Weights of a small mixture-of-experts language model, trained from scratch on English Wikipedia.
Size: 13 layers, width 384, vocabulary 16384, 157M parameters.
Experts: 288 SwiGLU neurons an expert, 2 picks a token.
Training: a variant of Adam for the experts, 1098M tokens, 5661 steps.
Below are experts of layer 3 (counted from 0) of a mixture-of-experts language model. Rows are named router (the router's row for the expert), gate (a neuron's input weights, with its number), up (a neuron's input weights, with its number) and show model dimensions 192-287. Each number is 128 + 32 x the weight over its row's rms, rounded and kept within 0 to 255.
After each expert's rows: a language model's description of what the expert responds to. This comes from a sample of Wikipedia text that the model never trained on.

# expert 21
router [117 144 113 116 123 121  52 109 131 112 107  99 154 113 137 156  81 162 106 129 116 105 151 111 135 150 179  59  80 200 188 153  66  85 106 170  60  74  80 140 116 144 184 119 165 152 157 154 128 110 156  97 142 102 138  96 136  48 165 149 124 126 187  83 152 130 107 133  91 146 105 135 163 106 140 166 130  69 104  90  61 140 140 230 162 144 129  56 148 105 132 149 193 114 131 109]
gate1 [107 210 165 138 106 125 104 137 115  82  93 136 141 156 110 106 181 194 156 154 149 125 161 112  76 126 142 101 151  66 129 145 141 148 139 131 140 151 121 129 101 142 105 123 118 159  73 152 148 150 146  74 117 161 119 131  93 103 133 109 112 115 120  69 108 110 113 129 149 120  62 147 161 131 121 148 148 134 122 160  89 134 144  77 118 174 160 188 132 107  76 140 124 102 101 104]
up1 [122 115 131 153 123 133 173 113 131 126  94 134 138 186 110 137 151 211 106 134 150  96 146 124 121 132  79 147 142 143 177 153 138 190 110 155 115 137 156 133  99 148 142 174 111 153 131 123 155 167 132  84 131 134 134 125 147 148 150 124 121  80 167 172 164 116 155 142 138 153  80 132 144  98  63 127 159 107 123 122 123  99 152 110 106 131 115 172 127  86 137 181 128 107 134 124]
gate2 [173 149 153 177 135 122 133 136 134 158 124 105 111  84 136 136  92 111 144 101 153 144 171 132 145 136 103  61  96 114  62 195 115  53 140 131 135 121 125 136 170 160 140 114 125 149 128 129 130 151 160 157 163  84 157 146 104 169 180 150  85 159 104  98 118 134  81 108 147 129 172 131 132 108 144 102 126  44 131 106  53 138 140 168 112 102 127 100 154  91  85 140 112 160 146 106]
up2 [197  82  41 150 106 123 169 136 120 147 109 141 121  91 102 172 142 122 140 115 153 117 141  68 143 106 143 132  90  74 105 167 109 108  67 165 167  87 142 100 212 129 179 149 143 163  98  87  89 174 101 156 176 116 129 123 157 144 149 112 128 163 145 129 115 117  68 125 159 157 114 134 143  92 140  86 106 108 127 111  71 144 132 147 132 119  82  64 119 116 105 125  80 166 168 128]
gate3 [146 128  95  99 168 111  88  72 158 129  95 129 155 159 110 154 109 100 112 134 130 126 132  87 126 126 101 148 130 141  94 172  59 117 114 164  85 122 136  93  93 148 193 108 195 164 139  81 110 158 150 166  57  97 133 113 114 129 137 157 126 154 164 113 106 116 138 158 127 124  71  82 135 178 131 138  68 113 107  96  94 177 114 167 162 117 133  86 138 131 121 139 197 147 174 129]
up3 [183 128  90 108 158 116  90  38 161 123 120 146  94 180  90 178  90 102 124 138  93 143 122 140  84 140 147 140 108 125 160  98  99  74 129 128 123 146 194  92  90 154 227 108 179 138  83 125 139 157 134 169  67 145 113 144 126 138 130 117 142 157 161 127 115 171 157 165 126  95 126 168 147 162 175 101  97 155 118  93 109 172  96 130 146 127 123 129 114 125 127 160 143 156 131  96]
gate4 [120 119  83  93 124 163 139  79 141  98 147  86 106 131 116 134 166  56 144  83 115 124 197 122 102 128 125 129 141 105 121 109  64 128 136 154  82 191 160  90 100 182  77 111 219  73 125  90 171 187 143  52 113 130 109 156 105 136 121 123 149 161 139 101 167 118 112 107 199 126 135 109 174  52 140 175 128  93  79 159  80 116 165 142 165 130 177 131 124 123 154 136 136 136 116 145]
up4 [100 164 117 119 174 181  85 146 103  85 122 199 170 152 114 127 114 111  77 140 136 143 125 203 101 130 113 222 106 126 134 127 162 162 130  94 109 137 159 170 171 115 116 101 149 155  79 131 235  87 130 156 180 106 153 127 107 137 112 182 116 137 149  73 141 111 113 110 116 160 103 170  92 129 162 156 143 146 139 112 172  86  74 165 186 155 103 129 134  89 118 141 156  68 103  86]
gate5 [ 68 119  93 153 113 103 162 149 101 115  72 121 120 209 143 162  92  97 125  90 114 128 137 149 147 163 101 138  94 141 110 111 105 147 124  82  78 153 166 147 154 100  85 148  75 135 104 122 123  91 125  84 132 159 100 176 179  89 119 134  69 113 172 140 138 151 123 148 117 112 167 137 155 111 148 127 149 203 107  99 152 152 115 169 103 165 171 138 103 110  69 129 149 131 111 163]
up5 [123 110 115 106  64 132 118 113 125 119 143 124 135  81 168 145 122  42 182 131 105 114 106 126 141 120 166 190 121 157 104 121 105 132 125 143  93 158 131 172 165 151 110 179 106 103 112 113 114  85 138  86 139 154 107 108 151 168 171 114 151 141 135 112 106 104 103 134 181 173 115 152 116 131 114 121 156 135 152  97 205 127 125  86 136  98 105  90 194 144 132 101 108 156  89 122]
Opening quotation marks, and nouns like area, number, built, Year before of or in, often in village and building articles.

# expert 14
router [120 163  81 162 178 188 105  93  65  80 140 170 144 134 122 126 108 150 183  94  99 157 185 110  86 125 153 112 127 106 160 153 100 135 191 104 107 158  95 187 131 113 169 115 148 133 109 178 130 144 173  81 128 126 180 140 151 168 189 115  86 158 142  62 156 166 164  97 151 136 167 136 126 139 123 137 107  78 174 203 107 129 135 136 186 137 124 153 108 147 129 110 154 137 101 102]
gate0 [131 124 165 135 132 140 143 125 110 144 166  53 103 199 104 121 139 162 136 175 133 128 160 184 127 129 187 108 117 159 105 136  74 132 117 161 154 161 128 143 102  60 194 149 141 113 146 118  79 131 155  75 136 113  64 106 133 119 174 119 106  96 127 178 100 137  99 154 142  71  97 137 176 163  91 105  79 127 128 126 137  51 192  79 182  96 113 178 140  86 106 142 148  79 124  58]
up0 [136 112 132  79 101 124 117 146 125 162 129 116 145 136 119 132 146  95 149 150 163 130 162 155 117 118 138 122  93  94 118 145  42 150  99 144  96 114 117 145 115  94 184  98 217 146 134 140 147 136 125 128 133  86  88  91 165 115  96 174 166 117 133 151 110 187  98 186 114 115 159 154 147 147 118  96 109  93  98 100 148 108 136 124 141 163 105 114 101  97 137 128 158 171  94 145]
gate1 [142 130 109 161  88 108 167 150 121 157 111 117 108  37 138 145 185  39 101 156 106 118 134 103 175 128  99 136  97  97  89 113 119 120  92 132 107  82 121 126 148 110 158 120  83 203 122 129 173 110 106 172 135 132 146 156 113 106 130 182 147 114 109  48  90  92 142 101 173 124 220 128 128 117 148 124 104 103 132 100  84 130 149 100 113 179 107 132 134  94 123 118  82 149 105 131]
up1 [149  89  90 111  90 195  76 149  64 137 124 166 100  81 111  87 127  81 130  99 136 154  71  97 133  71 115 183 128  77  89 117 111 187 155  95 112  68 146 136 172  96 129 126  76 127  83 131 129 153 106 123  86 198 208 149 171 158 140 138 110 123 141 113 187 112 115 114 168 167 186 109  79 139 131  96 160  95 172 138 106 110 179 122 111 135 104 127  84 164 149 111 113 205 110 148]
gate2 [ 75  37 121 107 155 145 131  85  94 125  67 169  91 129 109 142 103 153 102 123 109 137  91 137 158 131  93 148 129 188 104  96  83 145 139 129 143 155 142 107 113 145 184 170  80 155 148 114  53 124 141 120 111  76  95 138 130 107 147  96 125  93  92 195 122  74 148 169 122 115 168 108 106 116 155 195 119  89 113 110 128 119 134 129  93 141 100 121 115  70 128 140 160 117 162 112]
up2 [119 109 161 181 160 135 113 137 175 160 137  52 127 150 199 132 174 133  61 151  96 111 192 105 117 120 135 131 109 146 124 139 141  62 112  93 145 113 178  84 107 147 138 126 134 168 149 101 144 119 163 153 234 187 135 116 133 133 141 144  76 131 112 109 128 148 199  89 112 109 145 149 121 143 138 130 255 140 135 121 110 163 123  95 127 173 104 125 123 135 103 106 181 154  53 135]
gate3 [ 98 161 121 108 102 133 160 117 144  59 122 110 189 124 136 158 170 166 113 129  83  62 158 198 170 197 161 118 170 229 145 163 211 114 130 133 122 180  67 117  82 151 132 128  89 160  91 143  84 102 139 109 153  87 191 119 109 134 114 164 161  93  93 104  94 134 128 168 118 134  97 118 165 154 121  94 105  96 117 103 122 184 159 202  80 175 155  73 142  99  81 148  72 139  88 141]
up3 [133 154 119  94 153  60 125 111 143 104  82 136 127 112 152  96 123 134 119  93  96 120  83 159 114 125 124 199  72  89  56 149 136 149 130 133 129 103 156  84 135 210  93 101 132 156 141 120 118  98 127 136 144 163 119 147  94 130 116 122 132 205 125 105 149 131 160 140 102 173  96 151  58 112 139 140 106 108 111 157  79 140 143 106 128 157  75  46 143 138 169 116 116  95  69 163]
gate4 [141 170 135 196 133 180 122  99 124 101  97 170 113 147 139 116  92 170 135 122 159 126 117 115 138  98 126 147 125  79 110 103  79 128 141 149  99  95 123 193 151  54 148 143 161 122 190 103 151 122 177 156 160 127 126 166 147 112 101 132 181 170 102 205 131 136  98 165 153 147 102 169  72 127 109 136 218 123 138 136 109  73 172 134 116 117 134 172 137  80 142 127 166  80 174 149]
up4 [146  61 107  97 116 169 125 145  74 163 131  66 134  79 138 104 103 151 154 160 122 155  82 116  93 154 143 134 141 165 105  90  86  86 106 143 174 124 104  71 124 195 121  88 149 130 116 158 122 137 103 100 168  69 104  97 121 122 130 110 125 158 133  98 109  95 120 153 111 139 203 165 125  66 146 135  59 139 141 117 169 148 131 143 147  97 113 144 119 162 139 134  80 111  98 109]
Table cell separators | at line starts and within rows, and semicolons separating list items, such as 2.6%; and months; then.

# expert 30
router [ 85 153 116 137 131 158 143 106  65 105 120  69 117 152 136 140  85 154 169 153 130 140 141 168 117 131 144 130 101 193 115 103  63 121 122 144 156 132  58 148  99 179 157 149 143 157 134 156 146 162 138 120 145  55  96 172  94  68  72 138 115 153 157  96 122 111 201 159 128  75 138 127 179 101 138 154 103  83 135 110 102 148 197 188 127 132 118 108 131 144  87 107 178 165  97 118]
gate0 [ 76  65  88  97 128 141 164 145 139 116 131 120 127  97 106 120  90  63  86 167  57 133 123 159  96 137 146 170 141 211 125  56 221 117 146 100 106  85 161  76 173  90 135 141 121 107 145  96  23 146 127 125 154 144 128 141 111 146 122  96 160 115 188 142  97  94 101 120 107 137 121 146  55 108 158 140 117 130 170  81 152 119 140 123 101 164 111 102 100 142 126 149 193 185 145 134]
up0 [156 140 153 155 158 176 168  83 136 153  55 134 136 178 125  63 212 178  89 104 112 149 152 125  82 152  72 122 147 120 183 136 103  99  96 111 108 151 146 101 109  93 136 129 143 149 114 127 146 120 113 146 149 113  90 101 220  97 140 169 111 130 137 145 143 148 106 143 111 130 111 132 137 150 181 172 161 146 102 178 186 134 124 122 134 123  95 170 155 141 101 122 138 110  85 120]
gate1 [ 87  92  88  99 181 143 152 145 117 107 189 143 133 100 143  75 114  47  89 133  58 135 133  94 156 128 135 139 153 137 103 129 144 152  83  92 122 128 142 150 115 140 157 124 111 108 110 117  90 108 153 129 179 105 131 146 119 110 135 142 110  98 147  79 138  81 118 148 117 159 189 120 149 167  92  76  53 117 125 150 145 115 110 138 167 197 129 158 112 117 128 101 122 119 102 133]
up1 [ 84 130  78 125  96 160 157 101  93 141 157 139 133 119  85 111  96 119 134 117  76 127 108 117 167 124 122 160 210 153 101  81 116 103 136 104 130  98 115 176 167 141 153 150  43  94 163 105 113 129 176 106 148  77 164 120 105 121 132 114 148 152 134  63 132 123 111 137  98 176  73 102 133 144 114 151 100 116 139 202 153 121 121 175 147 245 160 182  76 104 128  93 145 121 142 152]
gate2 [122 204 100 135 133 115 154 111 118 138 108 131 102 138  92 201 142 120 163  98 144  86 153 150  96 118 135 132 155 131 123 159 128 134 158 133 119 124 135 160 134 122 148  71 163 112 116 149 111 140 117 106 104 129 113 109 123 150 112 171 102 120 104 150 143 178 170  74 150  98  89 173  93 154 113 147 182 107 148 121  86 161 100 135 103  74  79 127 113  98 117 118 120  91 156  88]
up2 [177 113 101 123  85  89 166  96 148 159  35 163 117 132 110 219 128  54 105  98 120 107  82  91 147 108  97 141 128 114 111 177 101 147 224 129 102  91 123 112 139 118 132 126 132  92 101 118 158 129 129 151  98 143 157 116 156 140 130 138 161 139  81  94 170 142  83 104 101 216  75 108 117 145 118 114 161  72 144 101 112 119 122 104  76  98 131  55  83  95 171 131 164  98 167 166]
gate3 [ 88 119 119 107 134 144 209 105  92 114  83 123 149 195  77 153 116 151 167  98 108  96 124 141  37 137 121 151 130 186 139 115 182  77 137 124 156 161  78 142 163 162  82 141 158 120 124  95 151 112 127 131 132  84 113 119 110 139 113 120 168 103  62 103 165 153 121 146 148  43  53 192  85 151 157 140 113 156  74 126 157 163 132 134 129 131 120  59 146 152  69 116 132  88  79 132]
up3 [132 145 140 137 100 105  27 164 147 136 227 149 102 134 150  90 149  85 129 130 127 153 121 106 144 110 153 104 168  81  80 101 120 124 126  99 122 103 158 133  98 146 102 104  77 102 146  74 131 143 155  79 117 153 119 131 135 212 145 117 105 112 160 119 105 132 163 130  86 206 136  82 153 123 134  97 163 140 124 207 218 114 123 105 104 179 120 182 102 125 171 130 129 118 164 103]
gate4 [132 123  85  70 181 134 104 130 113 110 159 116  77 192 161 125 158 190 100  65 119 127 104 192  75  93 124 155 133 147  98  98 133 130  63 128 161 137 114 103 169  78 107 133 118 109 202 144 123 140 147 131 163 103 127 142 135 103 114 141 110 120 187 158 118 139 104 123 112 126  65 161  78 191 142  72 149 183 154 119 171 123 127 118 171 110 106  92 135 129 135 129 119 136  84  88]
up4 [133 134 117 119 167  79 141 124 146 116 134  80 175 143 114 176 146 137 133  91  93 122 129 184 122  94 109 132 202 145 115 119 192  78 108 123 152 109 116 116 172 156 104  91 175 102 122 136 146 133 143 194 163  77 120  93 148 150 136 140 119 129 139 159 134  82 106  69 131 178 118 151 146 185 108 113 175 108 141 123  96 153  84 106 121 137 175 148 133  91 125 104 130 124 107 117]
Commas, and, but, en dashes and slashes joining list items, date ranges and clauses, as in musician and songwriter.

# expert 2
router [112 129 124 140 181 178 127 122 127  87 152 135 105 131 172 133 113 179  88 140  95 125 138 111 136 149 163  74  95 147 114 163  85 146 139 189 148 167 102 166  94 188 141  54 139 156 106 136 193 113 147 143 142 102 132 164 137 111 162 141 116 145 182 140 108 122 155 164  83  90 172 125 156 100 121 145 122 113 132 174 164 144  93 133 216 120  75 126 151 116  91 141 174 127 114  97]
gate1 [ 17 149  93 136 137 140 151  84 148 138  98 126 177 155 152 107 208 163 146 127  99  61 113 145 124 145 128  92 188 142 178 117 162 116 148 147 123 152  97 195 131 197 121 170 125 128 163 109 173  96 101 166 119 101 137 149 141 121 195  46 119 100  94  50 113  80 118 136 153 122 166 143 129  65 159 157 135 179 102 159  75 120 126 121 155 210 161 157 111  59  62 131 160  99 108 145]
up1 [203  87 159  77 114 108  77 189 106 100 163 149 121 121 149 146 112 119 118 149 158 188 100 127  99 115 169  76  33  93 127 108  72 142 142 127 113 122 175  92 106 135 164  94 129 134 198 139 124 133  88  91 192 169 121 111 110 204 151 157 132 210 171 152 127 149 140 136  90 143 126 130  97 151 117 142 187 135 150 142 156 173 123 142 175  98  46  84 148 129 185 107 172 162 172  83]
gate2 [118  91 131 116 176 179 181  91 116  83 153 113 121 151 137  67 133 145  97 105  41 129 116 195 161  99 119 158 137 153 150 132 120 132 110 189 163 125 145 138 136 155 114  85 167  80 158 154 140 155 171 107 126 195 162 178 143  92 236 125 141 147 143 100 150 154 142  90 151 112  81 129 119 112  87 141 141 113 135 183 140 140 122 133 148 156 128  92  95 110  61 126 174  85  82 103]
up2 [135 169 107  91 142  96 101 126  99 109 149 116 117 120 160 138 132 179  61 163  63 122  84 149 103 109 153  96 131  94 114 113 135 129 118 166 192 104 113 136 145  96 105  96 168  76 150  74 111 175 171 147 103 161 127 146 144  99 194  72 158 132 188 133  91 155 120 105 116 112 148  90 146 121  97 116 181 160 101 142 196 108 147 105 115 172 147 131 143 110 131 108  67 100 125 150]
gate3 [ 79 116 108 107  98 156 116 110  94 111 111 144 160 115 113 110 139  85 152 148 126  93 119 165 169  90 199 107 131 128 138  96  86  87 148 158 108 124 169  95 180 115 180  41 123 148 124 103 171 164 124 110 123 122 130 181 142 101 165  79 108 166 171 127 115  80 166 109 152 129 109 104 182 117 129 136 102  68 150 147 159 137 128 191 137 164 138 129 115  93 127  93 152 120 144 149]
up3 [180 147 103 114 136  99 151 122  82 152 102 116 143 112  96 144 165 187  92 153 143  96 121 133 140 134 136 164 135  95 130  87 114  66 136 181 169  82 141 120 127  92 156 126 115  97 138 118 119 147 137 144 101  76 144 106  76  84  92  54 142 122 214 201 157  93  73  98 154 124 105 176 112 114  65 113 143 123 120 119 150  86 188  95 136 192 139 129 230 125 150 154 128 176 113 116]
gate4 [140 151 182  83 148 106 162 103 111  93 134 126 176 131 114 105  74 152 127 103  79 140 136 150 133 150 134  69  11 155 121 147  87 115 121 104 108 154 128 151  97 178 162  99  99 136 112 135 158  48 103 107 191 115 151 120  76 141 185 134 104  95 148 101 131 124 150 115 121 120 193 135 132 151 175 129  85 114 129 162 130 155 164 129 116 132 126  74 139 137 155 118 160 119  89 125]
up4 [166 103 160  71 152 100 128 150 108 112 156 147 149 140  87  67  85 105 139 157 131 124  96 185 183 120 131 124 150 119 100  66 135 162  87  91 134  99  76 171 149 119 123  72 112  58 122 110 175 107 103 111  48 146 117  93 128 190  85  94 110 157 128 165  80 141 158 126  89 103 133  94 114 135 121 126 161 173 107 151 135 108  67  92 136 178  93 185 135 150 120 120  61  89  94 115]
gate5 [ 78 165 144 155 160 136 181 118 131  60 134  91 136 152 140 126 101 105 143 159 154 125 130 179 146 165 114  84 175 136 119 193 129 144 145 129 136 134 126 135 116 104 152 117  90  77 169 105 117 180 183  36 150 168 104 132  88 128 178  90  93 120 160 143 145 161 113 156 130 115  91 164 123 172 110 126 105 130 121 103 159 128 171 100 131 106 141 123 181 117 148 108 103  91 162 173]
up5 [158 109 157 102  97 175 172 142 122  77 128 123 121 175 114  93 152  91 135 137 117  98 105  90 101 133 103 122 114 122 175  78 149 140 149 100 123 115 118 106 131  90 150 132  95 107 105  84 107 130  87 112 111 139 140 126 137  89 126 176 139 144 150 141 204 189 139 154 102 141 112 153 117 228 141  93 125 145  91 158 123  76 143  75 108 137 105 142 132 119 149 165  58 181 132  67]
Closing parentheses, quotes and hyphens ending a parenthetical or date part, plus final digits, as in (CaCO3), 2014-07-24, 210 kN).

# expert 6
router [128 142 164 161 160 124 101 168 145 124 145 128 134 123 184  90 194 152  53  81 148 148  93 133  72 152 154  64 112 139 152 179 106  66 149 185  81 185 122 160 122 148 142 128 125 118 178 146 145 120  83  89 143 123 192 114 137 108 159  80 122 145 128  92 163 129 124 153 143 129 162 136 182  98 146 121 135 112 199 176  99 133  94 156 176 121 162 130 166 142 141 160 145 138 118 123]
gate0 [183 124 180 131 154 116 131 164 160 152 118 168 106 135 131 144 152 130  95 111 167 144 101 116 131 122 135  87 166 136 141 128 122 105 127 157 135 136 164 183 144 158 159 125 115 117 174 148 121 143  79 111 141 150 154 134 124 122 131  93 123 195  50 144 139 155 124 117 135 124 179 112 146  89 152 117 119  76 164 121 115 138 138 126 158 128 126 135 130 206 163 140 105 175 200 132]
up0 [147  85 107  93 131 113 164  42 129 136 133  95 179 150 129  99 118 176 119  95 110 168 112 114 127  83 109 173 154 203  91 199 102 152 143 120 149 130 121 175 176 171  46 159 116 107 137 137 121 103 162 102 146  93 105 132 176 159 131 143 138 159 175 142 125 127 155 166 128 108 100 116 104 160 144  75  64 124 133 114 143 100 150 145 133 170 142 125 136 136 124  95 187  86 164  63]
gate1 [149 133 144 151 127 155 111 117 129 149 100 116 146  75 150 157 142 121  98 138 100 111 126 121 101 140  94 108 118 171 124 132 188 109  86 146 100  92  86 199 133 113 104 182 123 115 130 153 122 176  92 161 102 160 149 103 158 130 103 151 101 146 166 183  80 141 158 119 149  97 148 108  27 161  98  95 138 128 109 129 113 127 141 138  86 111 125 108 112 140 148 200 116 170 182 120]
up1 [131 121 100 130 145 161 161 132 120 119 165 190 171 115 119  80  97 120 139 119  89 178 140  95 114 131 143  83 175  76 105 110  74 140 178  41 161 110 137 120 202 165  75 101 119 174 156 115 136  87 144 159 124 150 119 169 129  90 160 144  89  91 108 116 147 114  85 117 161 126 113 128 130 129  96 177  98 111 121 175 131 149 160 153 144 151 113 130 166 152 110 150 116 104  62 113]
gate2 [ 97 139 125 172 173 129 179 126 121 112 136 111 101 152  79 146 122 131 155 173  92 117 155 158 124 103 167 129 159 119  84 132 179 147 114  68 148  54 135 112 153  87 137 153  96 135 127 177 125 129 168 193 164 156 103 115 111 117 131 113 127 109 155 104  63 134  95  63 139 100  62 129  55 133 177 114  86 128 123 123 183 158 219 108  95  85 132  93 141 168 142 130 117 175 115 143]
up2 [144 157 184 178  99 111 128 100 115 151  88 175 162 124 209 106 137  52  59  82 120 138 106 188 151  83  89  97 115 159 114 139 128 160 175 121 148  98 126 139 103 119 114 141 113 148 120 187 117  89 113 147  74 117 155 127 155 150  59 145 138 194 150 134 148 113 109 108 138 170  84  83 104 148 131  76 144 128 134 146 105 133 122  75 100 188 143 118 117 178 159 132 173 172 141 155]
gate3 [146 132 141 148 185 120 138 123  82 108 105 148 139 101 124 145 165 118 128 137 112  59 143 156 158 104 109 112  68 113 147 143 173 172 107  83 163   6 141 127 140 101 146 162  90 180 127  90  76 129 115 187 156 143 117 165 135 103 134 144 133 161 161 108 121 126 132  59 131 119  93 142  96 143 114  85 155 141 103  63 130 182 169  62 125 127 126  91 109 174 146 169 125 155 209 169]
up3 [169 114 150 110 109 120 105 111 164 116  95 147 141  87 128 132  98 138  82  97 152 173 118  88 145 148  74 129 161 184  96 137 130 109 144 157 159 169  43 113 144 152 114  77 149 116 176  68 134 158  76  93  51  92 145  77 153 124 139 136 140 126 167 131 197 137 167 210  81 186 213  56 170 159 125 152 141 122 111 198 128 104  49 200  98 133  90 122  94 135 117 103 173 129  98 172]
gate4 [141 137 142 157 135 143 128 129 167 146 130 108 146 170 119 113 122 130 115  92 172  98 146  89  97 144 127  66 156 181 101 141  76 132  94 147 160 167 176 104 159 154 153 126 188 115 118 138 115 113 148  78 161 120  99 158  86 124 139 137  75 134 118 115 149 105 153 107 138 102  90 134 178  73 131 132 144 122 149   0 112 186 117 174 132  89 180 107 123 138 123 189 144 181 176  88]
up4 [102 114  93 128 198 134 112 116 134 150 192 171  86 140 112 110 151 162 148 128 135 168 137 133 128 138 154 181 148 125  57 176 121 149 113  79  45 121  86 152  68  91 167 167  93 134 117 125 152 148 125 142 196  90 134  75 154 151  85 128 149  62 151 104 102 125 115 119  80  66  95 168 142 127  78 127  78 136 128 165 129 125 165 128 134 186 129 137 184 150 121  93 142  69 122  98]
First digit chunks of years and other numbers, often after In or in tables, such as 201, 199, 193, plus colons.

# expert 0
router [100 175 142 163 129 165 135 109 139 114 120 161 145  99 187 107  94 201  97  97  74 148 144 125 106 134 151  93  65 188 131 155 128 182 167 181 113 171 137 170  93 140 178  74 140 165  93 143 154  93 193  93 168 114 151 141 103  91 172 124  93 147 117  80 140 156 148 130  91 121 155 108 109  96 161 155 122 138 103 161  94 142  91 165 152 125 111 146 171 139 102 117 143  94 102 108]
gate0 [153 211 137 147 170 107  88 121 111  80 114 103 119 215 111 130 158 121  76 171 134  95  83 133 115 106 178 155 118 156 122  90 105 144 114 142 110 144 119  77  61  72  81 147 163 117 131  72 137 135 143  98 166  66 118 158 104 120 121 156 105 128 130 139 128 157 165 137 134 111 138  69 116  46 107 140 146 158 145  93  93 108 115 117 118 156 131  82 134 141 134 167 149  94 146 131]
up0 [ 97 156 121 144 136 153 150  61 111 123 144 105 132 170 124 143 142 113  79 129 125 143  89 171  69  75 131 108 115  94 178  97  85 115 111 140 166 140 140 118 195  88 101 155 152 152 128 141 152  88 129 159 161  79 151 114 179 102 163 150 150 114  76 112 149 146 106 125 154 162 113 184  85 159 166  96 130 168 131 106 120 184 152 164 171 122 141 164 143 139 101 109 142  94  99  65]
gate1 [ 60 233 128 134 168 101 137 124 128  99 112 152  92 134 146 115 120 154 143 134 133 100 178 137 136 164 128  91  84 140 130  88 164 151 148 101  95 104 109  75 121  81 110 183 140 153 158 124 116  95 137 105 136 146 120 137  85  38 167 167 137 182 172 137  74 136 139  74 146  98 113 129 144 123 123 185 125 147 112 139 126 139 140 153 158 124 148 167 131 120 154 137 176 120 110 159]
up1 [ 78 155 161 134 108 126 126 141 144  84 125 163 121 149 117 134 156 168 159 113 111 158 109 102 138 128 125 107 117 122 167 124 164  79 120  78 121 146  47  90  94 157  85  29 126 151 105 142 126 168  96 107 100 164 156 138  49 134 159  92  75 123 111 107 160 102 164 142  78 117 153 158 131 188 109 119 113 102  93 230 154 152 137 149 159 113 116 140 148 131 137 156 124 134  97  83]
gate2 [125 134  94 183 126 153 147  69 103 110 104 128 106 126 156 116 188 153  82  98 110 165 160  89 148  95 151 103 163  83 132 198 106 111 168 162  78 107  91 116 139 126 108 145 142 120 148 132 156  66 214 162  99 113 119 150 115 123 155 109  61 120 173  75 166 126 119 139 157 167 145 128 131  61 144  97 139 115 164 130  97 130 122 145 129 148 103 171 132 168 110 180 138 106 126 122]
up2 [ 79 153 118 194 117  71 143 112 104 207 163 134  71  87 134 104 148  94 137 169 137 105 174  99 147 136 101  77 129 122 106 114  94 128 127 105 110  91 106 141  75  75 125 102 142 138 104 130 132 151 159  98  95 129 141  94 158 116 120 108 127 163 112 130  86 144 156  92  94  74 137  79 182 125 116 134  71 169 147 158  93 123 134  57 136  93 145 127 107 170 133  93 132  85 133  88]
gate3 [ 95 124  46 157 102 126 101 156  95 163 145 255 123 122 109  96 181 109 166 152 108 134 130 172 149 127 135 133 127 135 127 126 149 100 177  68 125 156 114 163 151 120 136 151 139 159 145 131 107 150  89 173 106 124 138 157 153  58  72 127 160 109 136 114 158 113 169 123 166 118 119 207  93 144 123 182 124  62 145 105 141 130 182 132 102 119 159 106 188 108 148 149  79  96  83 108]
up3 [156 171 138 118 128 128 120 150  55 159 118 160 130  82 115 204 112 114 149 150 138 151 129 123 151 135  53 116 111  76 113 188 150 132  46 117 142 129 102 162 114  71 153 115 143  42 101 154  69 156 141  99 117 121 121  74  59 109  79 153 102 129 149 142 106 143  72 105 132 152 111 112  99 150 134 136  95 155 185 101  92 120 170 131 160 153  63 174  91 144 139 149 115 172 110  89]
gate4 [136 141  92 123 109 123 134 172 116 104  95 101 153 160  86  94  58 185  85 130 104 124 166 121  85 207  90 124  68 112 134 106 169 110 151  88 107 151 143 113 124 142 149  87 133 196 169  80  66 119 148 121 187  35 158  82  85  92 126 113 106 150 163  97  94 158 135 133 169 155  97 113 114 179 125 124 143 129 145 122 123 115 108 140 129 166 175 146 107 147 154  94 108 135 119 101]
up4 [117 166 179 188 188 104  80  87 114 162 104  89 136 126  68 160 153 205  95 142 144 204 111 148 137 159 157 104 136  48  87 173 134  86 177 147 133 155 169 151 116 145 135 151 151 161 155 128 167 131  97 120 128 148 101 170 187 132  89 131 114 126 131 108 132  93 124  95 217 113 114 168 115 152 100 170 119 119 128 145 164  94  94  84 121 136 151 127  78 174 114 136 130  86 146  72]
Mid-word fragments, digit chunks in IDs and tables, and short title verbs like Do, as in k, ic, 07.